Weights of a small mixture-of-experts language model, trained from scratch on English Wikipedia: 4 picks a token, 2786 steps.
Below are experts of layer 5 (counted from 0) of a mixture-of-experts language model. Rows are named router (the router's row for the expert), gate (a neuron's input weights, with its number), up (a neuron's input weights, with its number), down (a neuron's output weights, with its number) and show model dimensions 0-191. Each number is 128 + 24 x the weight over its row's rms, rounded and kept within 0 to 255. Numbers have three digits each.
Before each expert's rows: "comes before" lists some tokens at least twice as common just after its tokens as in all text. This comes from a sample of Wikipedia text that the model never trained on. Tokens count by the router's weight.

# expert 12
comes before: " the", " a", " to", " his", " an", " by"
router:136170145143096145126136134143121112129131156126077145137153126145071146139109144107136106091112076128158178107133150122135111140124139098140101136142142142143132095110146139134158121080101126135157169150087110149109107101102151138175110107114138140112117164158135103083155176151109118149148106089150142121122106162094131162106094161147140150139111078126108114138128148124145134153148105096147112144115148202076115142151109147146146149146124128111148140114075160129113096157148152086102115155109126150177152162094098146121131147096138126091125115139159104125088155128112150120
gate4:145126145140124133127074148099088138134129187098126113137136137141136117127146142125105120115159130071112124128151102159127146132074151135134110138117104146108162078126148140150136144117071131139120125166082064139120109168118135164115122170139131171132135094127154121130129154185110103146154112111143107116192117116129145141100102106117122148113108104133116180163146144126109147119171125106154109112113141133139126115134128127153096128117085116090081122144114133162131141139150106086102136126113160159145116131118165159170133175163132151088144137155149119122120054122123106103
up4:127178103114132106082129142080141125194121108144089111103108139103142148167142147096150111134135142106142122102104163127125135088073123145153136110144126135082106139142128124157111127142156097128148137100118128138162140113158139160134115179119135130109190107133156154148131132141113119129133139117140155161126160110091144171168141134103149151101123167083161130095110105150104125094154138124133142166143102156130160151092162163131101135148105145157106133155070128144125160138131156098101140101098144108162113155094122153135093136147138126121138105170104102107149093150122162084
down4:186130137091063143104141152159099141152131133119151106153113124174155104130129145138120121068144153136146109146121186123150138149138148121120123146104141161134161146127151152168131118129128114112087149185145120120103132103143165108144154147120145149119145121140140126140093120108127167142102114136161132122113103146126141162109124119128110076140152099137123131119138124136122149053100141168121114131108155112134067121159117165080169108132077145075133155129157131082132115096114103158124162121161161142132118132159157113166111143137130174134097121135075122131108128115102147136

# expert 10
comes before: "1", "2", "3", "4", "5", "6"
router:178148121156096148095167145164180109086145124111112150128108133149122168122158104102157124128110119118154175101138128097118105195089177104136098141168199124137103120169100155098137106108073145156115155165140115155105085097104173153119120112071130132072117148147131123134138140119099124148146114116149150133129092109134100107135122147154167139152121133134120137162107139144143136132114094078125102137127141136116099095156118135149120130135174176133136130113130126115111111147151125140123123160112085153142103128129111151103110155112131149114106127155141131110127142141089133101
gate35:152150090152159101132154128118139119107129145151076130105079112106130150155108117136184092122152108118153070149153138122123126147126138109111105098125139166103130133098155123135098130096085102126151165115165121124150152143165137095103125125137113138143145136133135093182146125134108122134151115132155096119150089150141138116151120129124144170186142168143075120102120136143102121131157152099109153131110133166155137102161155138136134094129087099140109100111143128122127105118144107129166063180150153125086114122179071126173149154118127124138144133145109159120136159120170148136
up35:114117124114128146115128129076156106120135146113131133126102098154152153105138164158076118114114126131099118097194122147143094109126145121154122158146154088126135150144115140155110107152189099103124103137097152083129116122123098101151098127138121120105180135145160153051130124107113131123115123125131136120151153172118117119147190124149092115078138126103143089083099151178129103129120152117166144109134122108128117093131112108128132157145144128149129103152154130104116159137146138136114146116120094142112121174146103111110129113117105081116080145109182136113178155156082121146
down35:059159133133094146164157165133152144112105145164142130133122138143145095118126097131109128062134108133127144135122157100089136119127099122134075130155152151109131131123114103066140140117096145138150128115132165134135176098121167126184135123136125129122115161138150175100105185159137121152136106156139144127126138067083103100146122121099138140151170155134105166138116097074163113121126095113155137077124135123088137136116150121105117122146115117135138119127104109128133169177120069131163120119116160100143123122125136104151129155157108095130084143125117136137112103101099116143

# expert 6
comes before: " ", " the", " a", " his", " an", " first"
router:139174140159101145118148121139123102112131139103080147150123109144102148117132165109154092103118113141156163110149135101140114114131162109178117148148153172153118117164138126150155114122117126162113162148112142140098094105107136150131107112087137149116103141146127106091150179161087105147153131087144169129137107151076114164100122151151160121144113084125113121157124142107143129161142103109130087143138137215072116120156141149149132127145132178103140123100124143142128104174153156105132094137134133157170142148074114145128138174136148129105142115149166125115088140121131129130
gate8:133149122166130119126119180142116154109132166115162137138153100152142124121121103111141122124133058135113154114125095110147122092134161100137116145122097119156092141152144140149120160158132152121088113135164185105108116136055118124144141117099112121136136138123068136141148145144112132130129105115138115124157129078093168132133140133152134095109170118139138157153153145117134102147168100167160131138091114147152111133152172120134122099110150140129131148090155094144118085161122149105154116131140134069186165101064132113113140146157129117120133192160103150113137114137127116105
up8:124143132104085154077114146124084150102099112157171113127136113138140130124106107131113142151136125149147108156146090153121148141060122138114111113148130166131122151115115131119113127067133147115105133147082115078171130144160110115128122190137085131163120090138159097113139144147169142131121076134149151136158120168137090086127129151146143147104150114136113150148150116129150150120114141113156131132136137133107100157095120141086136129142153128145091107159144157123167122107154137096135137133113125127111140169136159160091120090116156131051156100195154145136097099139126132113
down8:121128077093152145128121118125126102124122080135136118129169131139108131069121136144154105102133100143125122170151161075148136121103109153118131123119093079128125156133157139188100121125128102109095132149123151134192131140164115137138118158132148113149136134094099109183159125099137107108171107115144118144116112085118098135089188111163117189143145158131134148147120098144160159151132128166196119147138099124118132132083116109124152146188118134120094128125110132135160096097149131120080147131161145140138101105105122128115122112137153112090139116146103107138143121115093128146

# expert 15
comes before: "1", "2", "0", "9", "3", "4"
router:155120162164103170075182167147198111109152139130117157148108142131121148104118132122151119117104108131138163109100159129138081164097159101118128167169182131154105159138102152091136104131097124132145145154110087167130110125102167146121111127068129149074119185136150123111140155110114102126163121106158152151141070117123081136113110132144148117149127124111116105128106115123128170155101123077109108139126151145122126128141093145156146142126166178139153150124128163112109114127140141156139100152109109160155104141117107144112115154107149137102118138144147108097116134131120129124
gate34:093114130125096135097150151130144150107116127158135143134104143096117114114135137189166088127088123136112134128070149110131127135109096091115157141138151159120138171142103133107159123152108139132171150101116161165182145149100179116123124090139115141120120208148120129117110151130122102094121127110134112113140094133107114140108130114123134100110190104129124128154148108128125159095154136153120179121118128163102134126121116115086128127113130140098109187137131087115123133116142126169201134166113136152110123149067116150134128160117140137159143094163134102109157156136105132160
up34:191101112112105089128144132109121144152117151135146145168111122149133128132139151135113141098074111120155139105146161061121122092140131158126117110117116158147103157142141124119127098117116129141122094095096121160129150117156121115167142157135138146103115141121144165174167165138137121104110139144125121173130132103135137150155144147138086076125150124102163144165146105118117102087173126125144133101128146093103099101124116150180177107161097143060096131166109109105135101139168113138075122120117113131089102123119124109109153138143128155116140096075113107088120133122103114090
down34:113133182074139122113148127168108181159120144102091115134110105112083124128120161117115098139133123091151142109101152100169111120110154134135108111185110101163120105105129145130173110127190164170110135162089131142094114144171128141113151089150133135154126129137170132122160136128133097145132121150122163133126154158133086135123165125145135152185171102119171118133137150093109137135171140141122175111084123127111123104095120132111150128092182191109120164127146134149131136114104122118125111110147154116127112143112096122150145120144130145096105142120106128137083122138144097100

# expert 8
comes before: "\n", "-", "|", "==", " The", "The"
router:136132148111098124112149123152167102137144164131130114143144183162104141145118127121114120097127116128190088133163190117127104138131115077143134160168116160148129138159107164126172129121102132158103138138102089138119103107109124138147128115144144122106132120130149114111143107083136106128175102096141149147177109169137079112126116166137155150128120127146090093127122159111140181180132125098123162121119117147140126151171106130155116182142177143117138109105126140082099116128139159111133154149106090082136149150073102130111141129124169104117102105150131160123100136115091144118
gate4:166121156135126097123132128126118158139124080144123126077138109100107147088134108090102108103164099101168122140112167163113126118143146103119134125197120158129113102108140157162139120115128189110163124166122092156117123130094145140113100160096150149142135121142171143150131081174114162123131143147083111146133119096111128125149160138116148143139136127106090104102112098130122123180097071136116110118104104107121102113123167101161149119087130133111111116146129138091110138075105161138087159127110130135144128124125134129145136130153154083117139162109149201161140124111149119117
up4:162108106202155121145066105121159131100124131162138121066095113137119164132143124121153126126132131088122149128060081099092119114125134113145185138182108171115120114140149111109126116157125157108093150127142095102111139155154137138099105122149135154135117129122108125119137080166163119143126171192111093136110118130117138150125124158092123132166126141120128166130146096140135158137148144099130154117119110116111104077131148103144150138191128122125146123140137143138104102116116186122099105100143125104107121114120172155122134136112138092149108141142099149145122117173144106135
down4:131117130118115159128155117156158124125106139144122144087130129167135094137078122105124118152133134153150130124155164101140152148169123082143137092120102164160117137148102127076144125149110156177138162140159148092114145102115116135153140125134156090154105115116177104107127136126119098146142068116124129100148116145133164137104113145141091117143183123174102092190116101108165169171121125147118122181131140139138127111124128149103129131159124161120175127097076169130147133150130155101176136124083140151133128131100109130172115153131136097144096114078113152133143105104120115141

# expert 13
comes before: "\n", "-", "|", "==", "The", "==="
router:144121131144108127101135163150186114114144144114137128125130157129130150120088133062130128122115132113176151103144161122153071184096168103143123106151182129186120109131147170141132116090071146151133106152132108179110093123114158134121123099096152154085109105146154130108158116102129117139175076108138150144119118150135120130122100133140167144132133125115102108160095164159144145149132128071135128094144133164106103092132105111163122132136165150075123130095112151125099117112133124098105130154106142114126136166126106136117137149100155142104089137141140136114115142129087118109
gate15:102115119145153087081172152126168136102109178136161081137145104175110100129132111106124133117095134126176130112132103134152181131115121114158162141136141157123101093154131145137144096126088126157064127147131116145105188099093148143123186137111170192135139120137150187160136130153134133126104096141145124139115107152114129177129158142168117146122120121126134121128115139132136172101131101110168151116131093127131119091137116121152150089081126126097111161149120164154130160137152117119130108148142132119124147121128146155104154156085113144135119123098139150146130084155159122124
up15:111205136116140136181129108134179120118140159163121151183173117106132136081135139113097104148153126119152148116118108106135125121090143132133132163152145151106125099153126107093096133143156144093110095121136077123101095119127122123131119087168164148096135138124115151103115138147111137138102154132118149085130132124098135105182115114100146089171125159184152115121097135139138120123120096126136124133161107102094150143103138114181098121110127127138130140115088172146124146094103120083157159102150103108121126120109128092076146121107105109147132082150140116181140130095117127142
down15:126140125134115133105124069168104159157131093110157095111133140118117160098084087165150103162124091118128148128125115105137124168156174120111099107172111129121118139115148151115134160113128134128158148134129093121110130102143129155103160135106141133135111108131123112129135146109066100152143110165165078151141077124121107097133151104167137146107139128086171152159135143086132157147105131138140132130129173174138099121164144122126137116131121119149135104174096152079162131169165172119100118159163124093122107142117110136102115138080183097133152093145136141107124123166131147124

# expert 1
comes before: " the", " a", " to", " his", " by", " an"
router:152152147161118170124165107151132106128132147106082149140143142133124148146117135092142106105118078106151171113124168109141099125136176091158094136152138140142124096128136135133148135067098134129131142164081118136103117114111154163150100100101129124105105150169115095103172184136097119149151119100143163094141088140097108170110114134155128143139106079132124122131116155141145135118142064119149104134105134183122120129136122140137151154128129147123141120104093148123105099147151172093109118137112146186186154142095113139117115153111152128103120123138151097107078147125099144129
gate5:125100142194135178117107096140145081120118146146166140149145104114099092110144110131148123193079107107116112120113160109115096102104172141107111120181132155083113090136147150126133142111194104131116086124113149122152133151095156154119146108114138101146126061159153083143123166129107095106145120109130176123082117127134187117110098135110113114126126098156132123110136151102116135096156133157149138109131133115150139152111128138120122144153126114125102129166128145106109149140124124154099130096144120116099140104143139126132117147154128127098127146108188154139150163152096100158
up5:166116156167161169133151167149132117116146128141174118123140118081130135105119145171123120081080154153153080157111129119110058161166129124109147140115108123164128132148115094117158133132185127116137172126141119159144101146115151105112164145114102115140171080142136122135117100137145135164133128106086191144109137126137136112107088099127123143142136086144120125136113121121139114157151145094122114142077129122082100109138164109142160162113078119168146161098132101132140126108162124122180120141148116128129121130119147118179133095153116120137111100138137097165133153108122139146
down5:094133132127153129101138113155139145113108103076138150140136132138127163147168112137120105140157096170122127167162112104118171170101133109144106141142136163093126133141125156158117147090103145156169148129097095104138149112158136123136143145128135138140110150127091127107141116146136148074123126098141105113159102118139130147169071126127156138083141122105105144131109128116171123110152136143125168090097108170146152136116116127125109125172189131103142070140090130128098110101079128112154139172086117140130150159137092169109148135125153125086063108132140133120114099169123094137

# expert 0
comes before: " |", ",", " (", ")", ";", "%"
router:136133134101114164108151108147145107116133136079116126172098146151147155135136128105187122113088094150153128124114129115200113132111128132121125129147153161162137181123090136098135103106116090144152127153156085173113135093111158117110120123122169163101132128161162116099144151111084166149144156124136130147149108139134108117101100133147137204149116126121146117136132150149168131163108093111157101149126134129090106127107131150146158174161170179125149133094112133126154118121152151131146117154099121105139147150118109151137096142126132107119125145135159079119133143107082141073
gate63:132117115120151148116116147112137171138140131136128166139125154169129120109178097101129123107129119145138097159151089098147155115073121146109143124135129177151174159111154140129126124086113092157157121127134161147162113109109134154138106125138144128167138126121152141081092106085112129114137143138164124122166135133161134164096114158096125145144140150130090139093154127151193121111117138091074146160167130098173077138109124145165152178115118140127117137108148153148183095082136133155118117167152181122133110133087137139103165113145112133147130111133136158123100123106138155130
up63:126165160159154114153104094135128086156096148127152099145125160145114138122129123115132129127128140137169108105076102159096100145101084156160138053110121062157145137156159125140123168118097107098134109131167125100103130122155097109111132110112161132142183140122124135139185115108178166117146137138161131105150166102143157136140148106129142123130109143118116140100065158110142121128105129127153122165091134181108122093127102120153107122156127136126132113128124103170118122090098109173140138145115133116148148158147126126098088110125107113133131097085141114136118154087109104119
down63:129128123127114142116112142157116127122163165126134128177087113123150086087163085116176134135125143126123132122148123183122119107118164124105115107126178114127131148085140084101140122100111175138122111111124160148131161163126151151163136107126122090103146153141144087131144149138108105123099170137112114158128153122147128117149130150169134079129134144124141159130148088116137059112095136137132170106136114120142143152080141096091160109161158136121139132160171146122113094178139095126154116114105183092140148124147100103111134161181138156133123162132117148125114077151117158135